Weights of a small mixture-of-experts language model, trained from scratch on English Wikipedia: a sigmoid router, 9659 steps.
Below are experts of layer 2 (counted from 0) of a mixture-of-experts language model. Rows are named router (the router's row for the expert) and show model dimensions 384-511. Each number is 500 + 25 x the weight over its row's rms, rounded and kept within 0 to 999. Numbers have three digits each.
After each expert's rows: a language model's description of what the expert responds to; "gets" lists some tokens that make up at least twice as much of what it gets as of all text. This comes from a sample of Wikipedia text that the model never trained on. Tokens count by the router's weight.

# expert 36
router:471550500503517498480489492501484508512500498501466520469554444506499494515497485545474481497497506467523532534488564530507516536495464519485478463492504529549460508531488540473518514532491493473485496499480530523488497506513509511510487437503513476487516511464470486481509530532504547434561485532522537456474530510526495528456498548518487505514515498487521490506539506482516486543477
What it handles: Word-final noun endings, especially plurals like -s, -es, -ions, -ities, -ers, plus music words like music, guitar, songs, vocals.
gets: "s", "in", "es", "ers", "et", "os"

# expert 0
router:511509507469499500512486525509510539488525495498455487449506461547504449460500486515481489521488446512478512478487491530467505492496477488451497495534512513516483475545530446475538556532541500553494465472488519520519534525506491492486497489476489478485517484509534537497534465481499481484547531526522496474506548509509427524494530528494478481543513504497482496527528486553510503499512
What it handles: Year-opening digit pairs like 19, 20, 18 before the last two digits, plus place-name starts such as New, Hong, Ul.
gets: "19", "20", "18", "17", " New", "15"

# expert 57
router:510556483487555501497495525456506531486509510441500468513497513500455490492506497487500479502465423509490505514509582528501509472518461491472529500497475469496507529523537488506552486485502480495470460456520467515469491528484523530518514485519504507423518480533480483516556503572531504482524499478512505503492481456514495553497488489461521493532486446451486473534522491470519476456489
What it handles: Letters and pieces inside all-caps abbreviations and codes such as NATO, ASALE, CYP and USA, plus digits inside years and numbers.
gets: "2", " —", "E", "T", "O", "N"

# expert 30
router:477443526508481464476524512501500505519453541481497506528494442512487493483504491515445491486471470500500478468479486489530464504527495503488485512455500546497481496529517477535546505471526516501502504460503494513521527539480465472473562483493485555518499472518490536519490472560485526481501499536511518479500480519498488530497572479483476531495532458487500522508487458502510504485469
What it handles: Short consonant-heavy pieces inside uncommon surnames and foreign words, such as Flan-z, Bort-n-ick, Dela-un-ay, and bytes of non-Latin script.
gets: "al", "s", "k", "z", "an", "ol"

# expert 19
router:519504488479494506466453491481496507479511524495468476469517459519481515498503501508477501510473463480517546498479520522488460527539493499460465479487494502509502474527503490491520502491464468495533496485529486527536548456500486457502507501533441529477543500516506508491518439482531519493522505517505483431530517456479458518493504504509504519530512522511520476496528495510456480511463
What it handles: Table separators, commas and semicolons, and common first names like William, Richard, John, often in succession boxes and lists.
gets: " |", ",", " of", "ion", ";", " John"

# expert 46
router:510516500516488520477526499502531511532560516485480486466485494520466499497473461513511519500518489461531494465506484488487470534519509496496520492488484528511499546489501550473497516529532491538479510451516519548536508515470497512515522498531505502497508529461508497529523502497534500447525486514532489434457523500485485558518528459558475516474547470432492481513515470487552547516494
What it handles: Sentence-ending and abbreviation periods (Maj., Nov., H.), plus possessive pronouns and 's, such as his, her, their.
gets: ".", "'s", " his", " The", ").", " her"

# expert 14
router:497556485459520519470528507517532459494512542523508488510484459499512468557468477530500470525482481506490521550480487510491505493506510493450495519494498510507503486504472457491470500478491504512500526501490512500527501453492469500481467425480492548523461539485493507509561486513483515502507501508501511476461494524507526506491512555504454509512535494524516537514496473515506525501478
What it handles: Lowercase pieces inside rare words and names, especially taxonomic Latin and place names, such as Chesapeake, Verit, Kaleidoscope, Boehner.
gets: "m", "it", "p", "en", "el", "er"

# expert 6
router:491514502518518522447504504528533517507523516491445457509509472511462518517510524467482521526488484477454530501459481514499549541491528489465501482506500530532472504552515513490498497474506516517507488508494489513480487527493523503517530488517498558496487517504533504501479487535481486529487506509519465501498474496516459518480541545510486489497505479486503530512503450493534544485511
What it handles: Prepositions in running prose, mostly of, also in, for, into, between, introducing a following noun phrase like of the, in 1972.
gets: " of", " in", " for", " the", " to", " by"

# expert 12
router:537518502475498542482442518508521513444506563445507522523479488510483488540518480510465496508503514523505504494518523485541468475539479517487477468518505524520525525517542526453510513492481469538478504507501481494528525483462484488464541487476504502467497475539510475492504498531447506482527489492517510472515503517468496525495501493503428503496487515492526516492538499529502498488492
What it handles: Opening parentheses, en dashes, slashes, spaces and math braces in tables and lists, often before years or scores, as in (2020), Hungarian–Ottoman.
gets: " (", " ", "–", " \"", "/", "-"

# expert 55
router:550518494476518528512490550565496512528540490450511500474506474516516502484534453508466460491455478510475542525461515503479471518507493499441511468489527512527509520481476497511477533517526452479500491481477502517556498525489500577530514510518514540511500472560505538486543505532525499511543514492522497493524557535481539526511517529530523475516505508528470519472525488484529513461487
What it handles: To, with, by, for, of after verbs and participles, especially infinitive to after forced, about, shown, and agent by.
gets: " to", " with", " by", " for", " of", " at"

# expert 22
router:487512451526516538446495468531516533519504508509493496516533462502503488486496476495500481461526509542478512472479554498559495545484501484524489489534501506512507501550507501531512524511484531455511503511500499516527513543510482504469526505480495540475566514497486497493512520483491508506504473451496490475535539518517506512482508541557502470540536455496535542480532485520465482522547
What it handles: Inner or final word pieces forming adjectives and derivations, such as -ing, -or, -ical, -ational, iv, plus small, large, Southern.
gets: "ing", "or", "ur", "v", "iv", "al"

# expert 59
router:468495534494482520498453450549493497499503513532489548489538487523487496480523496518448510492455473495525532489478536504529483468499491541470498471507507464483509537555513481521485514513515457450440513489525518544503469513488481492480489475524495510506460475518502519465520487569473487488502498495522503544490546505486475510530532451520517498528501477491480485452489506446475507494509
What it handles: Syllables inside transliterated Japanese, Indian, Arabic, Turkic or Chinese names, e.g. Shaky-am-uni, Saw-ai, Mis-ato, mu-gh-am, Aşgab-at.
gets: "a", "an", "u", "am", "i", "ai"

# expert 50
router:487476516478496506497508479516561492496516533500496499476593452501494484460468499490470499467486450481471492498507471536523486494450492505530463487518492469471473537543485509488524478533479498501520479495440489555494489468506492462510517502499507509497490518505491551447500491488472482468537513537510446496502515531494448499494470526503487492508485472506514491482491508520498519487484
What it handles: Middle syllables of ordinary, medical and scientific words, such as nausea, rhododendron, harmonica, drainage, faithfulness.
gets: "ar", "at", "y", "id", "od", "ast"

# expert 1
router:476531495523494479525494475529503525485486533518490474487537445500484506501493510518433472472482486519532526487490587494491490502492518509483486488519520518540485532510525504486497530519536524490453469475508495482536468507465478486454503500526480475497537480537526523515514518514501510482534483510524463471456500485513503566482473527505504447541507494525471434518545507464562501528504
What it handles: Clause openers and pronouns such as that, which, who, one, this, quotation marks, often starting a clause after a comma or verb.
gets: " that", " \"", " which", " one", " he", " it"

# expert 62
router:534486500513493502462478494482516518471503502498492485460538441461511483459483490450492533463473536510481494489493489515548502541513488482532494503506473472507504449565495497512540471475471501490485482494487510505520495564494514505467499530495513508492532527523511472501541464510500452496508470485474526518481517564483474501480501506529525473535499488470491499487492486505532518490513
What it handles: Ordinals, months and words like any or next, often in sports results, plus pieces like h in Vauxhall or Ch-.
gets: "h", " a", "th", " Ch", " first", " an"

# expert 38
router:486498519479498527484477514470485533463524547524488487521500510508520474503474500545464524513436539491464491519497527488518466488489490465522500477501509486491521493504497515520468486504507477514441537492508488502476498470484483492496532496527496547499495489482478514517501499556514490519556517520502528519508553527486454490514514514515489464495501465500502498526496514440488532497507
What it handles: Newlines, list hyphens, section == markers and line-ending punctuation in infoboxes, taxoboxes and lists, such as Kingdom: Animalia.
gets: "\n", "-", " |\n", ".\n\n", "==", ")\n"

# expert 16
router:465525484507479517478457505457512493488525489489503467501465472525475500475484505492467503504489487503477491501517538489517449515516468511435514446497508496527504506504498477467530515494478467477495527459519511523489535468508485510484504500554510508513482473483493513474519506479485508538520496488520526461494516494527517507526517511531476485519480447509474500528537492514506492506515
What it handles: Final pieces of surnames, place names and taxon names, such as Svends-en, G-hana, New-ton, Cymindid-ina, plus whole names London, China.
gets: "a", "ia", "o", "i", "en", "us"

# expert 34
router:461533511493474480494496547481496522492512541477483501464504473541486453489520449528510513524518482496484480527465533496512494539497486478476500503514465491539541500536533471544539509500477510520481518486503504520552488527504457556469498516549516520516498489517455489521499467539505512469497478487543524500516509524484463479513518494511502501507535498513455540509558485547539486495502
What it handles: First words of multiword proper names such as United, New, National, South, World, plus inner pieces like "ch" and "ab" in foreign names.
gets: "ch", "le", " New", " United", "ip", " National"

# expert 26
router:517483524487517524486457526468531515425482489492472492522529476512470523468503473507524473474451483468495529499511507502471522512480559472463500468495512491533494519486477485491541531475523479478474479436508480476492504449486469475481525476567507510474489484495509514488508470500512491513550488540499500509488486527486534526504498488528492473513484455490492488521512514451488557497508
What it handles: Numbers opening a value: coordinates, table scores, population counts, ISBN prefixes and spelled-out numbers like seven and ten.
gets: " ", "1", "2", "3", "4", "10"

# expert 49
router:565495527460461504501447517514545493484494517509486456495532467489475516486505490519511453517468422520507520498502491546499490484498505488533480485492506505521501525520551443476501539484476502532487493490499486517496508507510445471528509455517470514487500524522557485514518485481554523460510495489517518449467513539494529503477510511495519523530520501500539506561512542491519503485496
What it handles: The word and, plus subject pronouns and verbs starting clauses such as he, it, they, who, but, was, is, and &.
gets: " and", " he", " He", " was", " it", " It"

# expert 41
router:549486506470527519440508520484451481469471502531502476508491472493491475493494482489506485483478506440491514522432532469533513483480446502494538461526473467510477522513489510498467521531497436505518451466502524476515509463467485509491545498462526564478481500503502528516511482544515508491539491508504497496482504491480508507518523478528486496531500481482462500491497459532475567430491
What it handles: The articles a, an, A, and no, plus word-medial pieces inside ordinary English words, e.g. deb-a-uchery, del-im-itation, Co-al-ition.
gets: " a", " an", " A", "A", "a", "im"

# expert 43
router:467502513472536533481471517496536526509468519494455517480471477525475488456548488496510489560508492475505536531501508500530495469479451473462505469480499490532475494514478529495519489491468536494490522452469495530534495524490522488465523492493518523487473432542463476528513482467557514509508494518517494487453503506504499503507530502536491465504486505489476478552528477482504505497494
What it handles: Prepositions of place and time like in, at, from, on, after, during, over, including phrasal uses such as batted in, weighed in.
gets: " in", " from", " at", " on", " In", " the"

# expert 23
router:511539515478503511531463519531524509526502535541500473488480470506466494465497491500502532483492448498482487471478529497522531518524490491481533463485512476522501451471503499473501545502533468559480464452467536498475538496483428462517529527511459516519494519509503539515523511451474501469530498489494507426499513498500527522536480522485499524512507488523496461482527497520476479445489
What it handles: Commas, mostly, plus semicolons, dashes and words like and, but, which, then that link clauses or list items, e.g. "For example,".
gets: ",", ".", "),", ";", " –", " and"

# expert 44
router:511507479479507494518507515506517527430546538441473470538521479552479471512524506492490484462503503511457525557515509508487504501503460451515440518491509468515497520526547499455519537543501506483495470502512519507521525511530471478526515491552523526504519488482496496494518463484515550482493515511517500492464513430469525503474529501523553475505524501518544498495520514488525515510504
What it handles: Common function words in running prose, chiefly and, also or, but, not, and first in the phrase at first.
gets: " and", " or", " first", " also", " had", " but"

# expert 40
router:535547522505531510482528567474523549498487533497506518492576492488498463506492514469510533511496494514504487542492530487480475503458472532497484484511539503478509504492511551502509506540492463470466462469476479506500476506492501529490498513511511515486502509559480465497479517520467480461497498490510481495484521505501490519496538505511479484531524486475459510498473501499520480498453
What it handles: Pipes and line-ending pipes closing table cells, especially after numbers or percentages, plus the linking verbs is, was, are, were.
gets: "|", " |\n", " was", " is", "\n", "%"

# expert 7
router:501503494491505467527484545507492531434483511479452485490516511498475509536499517508496467481493504471503500514494533506491519580476508502487500493472522505508479499508486476512541493486493525468489478451519465500532457491505508504538512485551494543491493481496511520449525479491522462501509506524495485483445504497561484553444507507513492472495522481503484478513496484479536535503496
What it handles: Numeric digits and number pieces, mostly inside tables of scores, votes, results and measurements, such as 0, 3, 25, 1–2.
gets: "0", "1", "2", "3", "4", "5"

# expert 27
router:468543495508498504502496502497537511516514532469475485485511486548449501478517525504466471498469479485514485470490459501513497497519511502486494498486494480452473496531521483473508511520520532521490489452509444507527510520513469475481538474513458557532512491537532512474531490498484461511506483506522481497497501519492424527509519512497500483484504491507522519556471452515530508458463
What it handles: The pipe separating cells in tables, especially "Preceding station |" rows, results and statistics; also years starting with 20 and verbs like announced.
gets: " |", "20", ";", " –;", " announced", ".;"

# expert 63
router:457523518496499523479468484488514512486503538478471478499490520533525471472544520514488478508483447507481512508530520525482489530512518457511502502511528479525490479551531491466569525522476498478482549458491496463504504502481486493513513505501486545490491492516489556541532486520544479486492534523491479507493538543541472545445537516508502471502487477504457506523474486511543513534492
What it handles: Digit pieces in years, dates and long numbers, such as 19 and 18 as century prefixes, 06 in 1906, and ISBN or coordinate digits.
gets: "19", "18", "17", "2", "5", "3"

# expert 39
router:508502544472495519455497518473511503504538566528520522456492470489487520513522496506468444482504435505505550523476505513525481503495507460468511475487451474502500506511538500522501527509538486495443454477507533508467514530474502480505513473501485492491537514507506524497532483518509507486519480495516452439526529460472526490521513506514484496488508500513529483487506469511485475528514
What it handles: Colons after labels in infobox-style lists, such as UK Parliament:, Order:, Hungarian:; also pipes, semicolons and dashes separating fields.
gets: ":", " |", ";", " –", "-", " -"

# expert 54
router:506507547505485499471492502507526512456486484464502485501502514539470522534482499490504461488457466509453502477489498508437483528520525528510520466516457505482519469490522510489491550516501474508499515505543497534517505495485462484510494502498504499526537513525516506535514503463469536461509456510517458461524553513518509498493521524511461491503495492497472461512480480517533515496534
What it handles: Single lowercase letters or short clusters beginning or inside a word before the rest is spelled, such as p, d, r, in sc-attered, t-ell, ob-r-ero.
gets: "r", "c", " m", " p", " c", " s"